{"d_model": 256, "d_expert": 64, "d_shared_expert": 0, "activation": "geglu", "routed_scale": 1.0, "balance_bias": true, "vocab_size": 8192, "norm_eps": 1e-06, "positions": "rope", "tie_embeddings": true, "init_std_down": 0.0, "lr": 0.0011, "schedule": "wsd", "doc_mask": true, "dataset": "wikipedia_en"}
Below are experts of layer 3 (counted from 0) of a mixture-of-experts language model. Rows are named router (the router's row for the expert) and show model dimensions 0-255. Each number is 50 + 15 x the weight over its row's rms, rounded and kept within 0 to 99.
Before each expert's rows: "comes after" lists some tokens at least twice as common just before its tokens as in all text; "raises" lists some tokens whose logits its average output raises strongly, later layers aside. This comes from a sample of Wikipedia text that the model never trained on. Tokens count by the router's weight.

# expert 140
comes after: " |", " ", ",", ":", "|", " in"
raises: "jo", "Youth", "nning"
router:41 34 69 63 48 42 56 26 62 43 73 70 66 48 42 40 69 60 64 45 49 59 54 42 47 34 62 44 64 50 33 53 23 82 51 64 60 66 69 45 62 43 29 49 45 48 59 63 57 65 56 28 90 34 61 84 36 36 55 42 46 66 51 76 39 24 47 42 52 66 55 39 50 13 47 68 39 27 61 54 43 51 49 32 63 24 61 32 52 44 44 54 42 63 39 38 63 44 75 29 73 50 77 49 23 60 65 50 68 38 46 25 43 32 32 35 63 49 39 60 45 21 62 38 51 67 34 57 42 53 51 85 34 42 69 36 43 63 73 49 41 20 45 41 58 32 44 64 38 37 60 69 70 40 58 31 47 57 34 74 46 78 26 68 52 43 63 54 35 72 37 22 73 59 75 47 58 31 59 21 66 39 63 48 59 63 50 48 33 50 70 73 40 36 47 37 57 50 76 46 68 37 40 53 91 52 33 71 53 39 61 36 13 38 49 49 20 42 44 76 28 53 27 79 72 44 58 41 37 36 44 62 52 37 41 67 50 71 43 54 65 47 62 45 54 74 23 53 44 52 49 41 61 56 57 63

# expert 129
comes after: "-", " |", ",", ":", " \"", " ("
raises: "y", "it", "ris", "C", "G", "S"
router:49 58 55 64 35 35 25 33 49 42 15 68 27 43 48 32 59 52 59 42 56 53 38 47 72 66 44 47 59 71 61 53 54 56 43 28 45 44 19 75 64 35 53 33 33 24 59 33 60 77 48 46 57 20 51 29 30 69 44 38 56 29 28 49 79 55 25 78 83 63 72 69 55 58 46 20 44 55 43 40 61 21 61 61 51 52 50 50 27 39 32 71 71 59 61 56 58 35 80 57 34 56 32 41 35 14 64 47 35 61 74 50 71 59 38 45 69 49 44 72 37 47 33 44 47 49 55 65 43 73 51 32 02 37 43 34 72 53 58 74 45 45 74 52 47 75 41 50 87 67 73 63 55 29 41 25 25 45 38 70 71 83 60 33 36 52 57 62 62 41 60 64 16 31 41 44 70 41 56 11 28 52 56 48 54 80 58 60 67 60 54 19 60 48 57 46 57 45 42 45 54 36 55 50 56 58 47 51 50 65 38 33 45 45 73 66 56 44 51 45 73 43 42 43 67 51 31 48 49 72 46 37 48 54 63 68 42 34 51 43 51 61 58 47 54 55 51 55 27 52 51 32 54 54 60 74

# expert 38
comes after: " |", "-", ";", ":", "O", " Brad"
raises: "g", "ane", "en", "ke", "ar"
router:74 72 32 55 37 40 21 64 43 54 37 75 50 34 69 55 31 74 24 69 55 51 52 69 61 67 48 28 71 30 56 53 53 57 76 61 76 51 43 34 62 51 51 36 63 26 60 50 67 59 75 51 66 54 68 55 51 57 45 71 60 67 27 39 62 46 86 33 40 47 62 67 39 60 70 43 43 42 15 54 60 65 38 40 39 30 52 66 61 38 31 59 48 43 46 72 44 57 59 47 54 43 51 57 53 38 46 60 33 51 24 56 38 55 64 45 62 60 40 66 65 44 59 56 59 34 54 57 45 74 49 74 44 53 88 61 57 44 59 69 70 05 58 49 69 79 41 73 27 48 67 48 31 19 43 36 41 32 76 63 74 38 58 75 50 43 66 36 58 59 31 52 43 37 51 30 79 43 28 64 55 54 86 60 53 21 57 52 51 64 71 37 43 79 34 73 39 65 38 60 36 86 71 47 60 16 55 55 64 51 66 55 64 55 69 50 72 63 25 55 47 49 37 32 59 43 59 39 48 54 47 85 60 57 42 39 17 48 50 51 58 57 51 49 42 64 47 50 61 58 59 51 20 41 69 73

# expert 150
comes after: " |", "-", ":", ";", " the", "|"
raises: "rick", "ect", "ib", "F", "D", "ather"
router:44 48 63 26 55 46 51 48 52 49 12 31 67 52 37 49 57 72 36 60 53 72 59 49 54 68 33 51 49 66 58 45 66 43 58 37 54 63 27 41 52 48 55 69 66 38 64 44 53 17 66 35 40 36 33 26 72 42 48 28 83 46 42 40 35 47 15 67 43 48 46 58 62 88 48 42 60 39 47 79 48 75 52 96 71 44 38 54 48 38 61 36 52 50 58 40 57 36 79 45 19 35 42 69 35 76 63 43 38 55 84 62 57 41 49 34 16 36 39 33 37 78 50 35 75 26 44 52 61 46 40 46 35 32 51 29 41 60 66 47 35 61 73 37 43 58 55 39 75 64 44 33 47 50 41 40 55 57 28 60 60 72 39 44 57 51 25 37 53 74 58 39 40 36 60 42 59 36 75 45 60 33 63 44 68 83 54 65 29 52 41 37 50 67 47 37 65 25 64 47 41 72 73 50 38 56 61 44 71 59 53 42 48 58 51 58 34 29 76 49 40 61 38 51 57 84 29 37 69 59 34 45 75 46 35 70 45 34 79 51 65 56 78 51 21 72 70 62 43 75 49 47 44 57 39 71

# expert 61
comes after: " the", " a", " and", "dr", " The", "vel"
raises: "s", "ile", "il", "ic", "-", "ise"
router:70 57 37 56 43 61 14 31 71 50 63 53 41 54 37 16 81 49 48 39 51 48 39 23 21 56 56 59 27 36 42 33 27 52 50 50 27 75 70 37 51 27 56 61 27 71 63 62 66 24 66 72 87 45 27 57 48 73 58 61 48 37 19 04 63 60 88 53 47 46 51 35 53 31 32 40 63 57 56 68 49 47 69 54 61 51 55 59 52 33 42 52 19 53 36 62 60 55 56 58 55 56 66 72 46 34 28 37 63 50 31 52 34 45 69 62 65 33 40 74 39 74 30 57 51 32 48 45 27 66 47 48 71 46 58 39 55 65 52 42 74 34 71 37 53 48 85 48 67 48 59 51 55 30 58 71 56 34 50 38 43 60 65 40 55 76 44 69 37 30 48 20 48 49 44 56 64 56 49 59 52 54 34 26 49 33 40 37 40 47 57 53 58 59 81 75 33 41 68 35 38 25 75 50 42 53 45 45 46 34 33 29 55 69 37 43 82 66 52 37 53 48 46 46 74 71 54 35 31 37 70 52 57 03 30 50 45 42 40 58 59 59 65 71 32 41 57 39 44 66 42 41 43 48 38 53

# expert 91
comes after: " ", "ru", " dis", "ar", " Para", "enti"
raises: "s", "in", "di", "t", "li", "ro"
router:44 43 25 60 37 38 45 29 50 57 42 72 39 32 44 39 50 54 46 71 55 46 84 31 67 73 73 81 39 60 62 35 43 57 42 38 40 42 45 28 60 50 44 43 52 33 34 43 57 34 99 67 73 38 55 71 38 37 71 66 29 67 26 79 64 54 40 71 57 37 55 46 34 40 42 48 76 52 46 57 51 86 57 56 46 37 53 50 64 63 27 98 31 72 34 62 61 78 31 71 52 71 33 67 57 56 33 55 66 41 90 70 30 68 32 71 57 46 41 46 61 58 08 59 65 51 66 30 43 48 57 64 56 40 49 79 33 26 54 65 51 32 43 78 60 60 53 44 54 34 61 61 59 52 30 43 77 42 55 42 69 35 44 46 43 48 45 69 71 48 45 46 57 41 30 51 69 63 62 53 34 57 32 56 60 61 63 23 41 50 54 45 55 47 51 30 66 36 60 41 58 70 62 41 83 35 61 65 36 62 38 41 44 31 51 51 35 20 44 48 60 39 55 40 47 80 60 36 62 70 54 61 48 41 53 38 57 65 28 64 64 48 39 42 39 28 60 53 53 49 50 12 56 46 47 41

# expert 6
comes after: " ", "–", " I", " Re", " re", " ("
raises: "y", "dy", "gg", "ven", "nd", "f"
router:70 63 25 54 32 45 79 39 63 60 23 31 67 76 49 63 55 33 42 56 53 59 47 58 36 70 65 64 45 48 59 30 61 44 53 62 43 92 62 49 33 42 60 68 78 56 79 42 28 52 99 32 38 67 57 62 52 54 45 71 53 53 71 32 37 57 76 58 36 46 39 52 44 46 53 49 51 64 44 48 70 41 31 50 52 59 65 61 57 55 42 56 45 39 33 99 69 42 82 40 42 44 34 39 60 67 75 45 48 57 70 34 43 55 58 36 45 58 50 21 53 31 68 39 31 47 40 75 58 26 63 49 49 45 58 74 34 58 70 46 60 44 61 55 68 60 58 51 53 53 71 36 35 55 50 29 45 45 34 49 59 63 69 38 50 60 40 78 50 27 63 08 46 45 59 56 47 42 25 42 53 43 70 57 57 18 28 46 48 36 57 61 51 45 51 73 30 33 58 26 38 47 57 51 53 64 19 40 51 57 10 69 64 56 37 39 22 46 40 66 78 42 31 52 64 50 36 21 37 42 59 35 50 65 66 43 60 48 38 57 55 58 79 75 49 43 65 37 66 26 46 43 56 37 44 64

# expert 155
comes after: " |", " —", "-", " (", "°", " con"
raises: "in", "ed", "ic", "ut", "y", "T"
router:46 50 34 61 58 75 31 27 54 27 32 52 35 44 69 42 30 63 77 60 44 40 57 79 62 60 27 47 41 40 68 90 21 52 77 23 40 45 25 43 42 41 51 37 49 30 82 78 69 32 62 32 53 31 56 60 23 67 35 49 45 75 43 67 62 50 51 48 56 48 62 51 45 33 52 30 66 58 91 53 73 76 75 56 45 69 47 45 70 53 38 56 43 48 50 50 52 43 55 34 47 57 44 61 55 57 71 66 51 37 54 48 58 23 59 56 10 42 44 44 62 49 41 45 34 52 52 65 61 46 36 74 56 34 49 33 28 52 52 36 58 56 44 53 43 43 58 51 64 56 53 49 50 58 38 60 28 43 27 27 46 16 55 12 47 27 37 45 42 15 52 39 63 54 99 46 43 35 45 48 66 52 44 42 52 85 41 58 52 39 39 32 32 54 68 40 38 28 54 29 47 52 83 51 68 51 60 47 32 64 25 59 33 17 44 68 40 44 52 59 44 72 50 49 48 36 42 26 30 47 32 31 46 35 60 39 60 60 38 57 64 43 56 65 45 70 62 48 24 52 20 52 76 34 33 46

# expert 46
comes after: "s", "6", "4", "5", "3", "7"
raises: " resulting", "inomial", " including", " while", " though"
router:37 47 56 36 64 44 57 58 84 58 21 36 69 42 56 57 40 56 56 62 69 62 43 34 55 37 53 63 38 62 44 70 49 47 43 73 50 37 41 67 65 21 48 25 61 46 54 47 72 49 26 37 49 46 51 45 71 53 40 52 39 36 38 61 24 40 42 52 84 55 58 18 35 89 43 57 81 56 76 51 68 54 46 58 50 51 69 57 38 40 65 34 54 45 25 57 79 42 43 33 54 54 47 58 47 37 73 60 47 73 62 35 61 31 38 61 29 47 45 59 57 45 56 83 62 45 64 54 45 45 75 51 37 23 41 66 48 31 53 49 73 19 40 66 49 41 42 36 36 42 56 74 76 60 24 49 26 55 44 71 27 49 76 48 59 47 50 49 59 49 65 44 57 73 70 63 69 04 64 65 29 40 36 43 62 74 41 56 29 49 66 76 27 56 54 45 31 48 52 34 79 75 36 35 45 16 70 59 55 55 33 84 47 53 53 47 14 63 60 30 56 61 26 30 50 35 72 45 57 38 65 63 53 57 30 37 61 72 48 49 57 55 47 12 55 49 32 37 50 67 39 59 50 34 64 41

# expert 64
comes after: " that", ",", " of", " with", "ing", "."
raises: " ", ",", ".", "\n", " (", " as"
router:41 28 55 69 44 51 33 48 36 39 55 35 40 55 64 30 52 51 87 65 53 51 50 62 45 18 85 51 58 33 55 41 53 68 49 32 21 77 78 51 43 99 36 44 51 67 49 66 21 60 45 31 45 60 51 57 44 56 42 61 21 59 63 46 27 41 18 57 60 54 52 64 64 67 66 40 37 63 35 39 65 57 64 81 19 38 56 57 47 75 10 30 49 68 53 50 35 40 29 38 37 41 60 71 65 56 50 64 48 21 30 54 55 38 71 62 60 49 44 60 51 42 44 42 49 67 35 30 19 55 65 41 53 57 44 28 35 39 69 41 46 14 56 50 49 44 26 54 54 40 35 42 66 46 27 59 57 49 63 45 56 14 34 40 60 56 24 47 66 42 70 41 43 61 32 42 37 76 52 44 48 65 31 57 27 44 52 31 54 58 67 64 53 55 45 57 70 54 61 49 76 75 41 76 15 40 49 40 67 43 55 71 41 70 44 38 60 32 49 67 55 35 25 62 62 80 75 87 59 52 40 34 51 28 40 60 64 51 56 42 42 63 57 54 24 55 61 50 61 42 53 57 31 67 54 38

# expert 52
comes after: " of", " in", " with", ",", " for", " to"
raises: "mm", "nne", "ttle", "mp", "pp", "bb"
router:65 71 57 36 52 58 52 53 56 55 48 51 31 46 72 63 47 63 65 34 65 49 54 61 35 49 72 37 45 60 49 60 47 46 31 63 46 80 59 64 65 54 44 49 47 48 66 63 40 45 16 44 40 50 68 53 32 60 62 65 38 63 56 70 27 10 51 48 41 34 41 21 37 34 42 40 24 49 25 63 81 71 56 54 48 64 77 69 39 43 61 38 41 60 52 99 46 31 46 43 51 42 41 58 64 61 37 49 66 66 58 42 68 48 52 61 27 54 44 73 32 80 73 58 60 57 52 67 76 65 57 66 51 21 34 58 26 51 76 57 55 36 19 51 37 40 31 45 48 40 63 67 27 45 32 75 21 31 43 47 46 30 54 25 68 49 46 45 37 41 28 53 65 60 44 54 50 38 33 49 66 49 48 50 35 50 49 33 51 44 55 65 41 75 61 32 49 37 65 56 52 86 42 53 40 32 65 32 61 53 39 29 60 54 70 47 65 42 34 54 32 20 67 80 59 60 57 42 53 39 83 33 48 37 84 63 66 47 43 50 64 19 54 41 57 57 62 41 64 45 41 49 39 50 66 69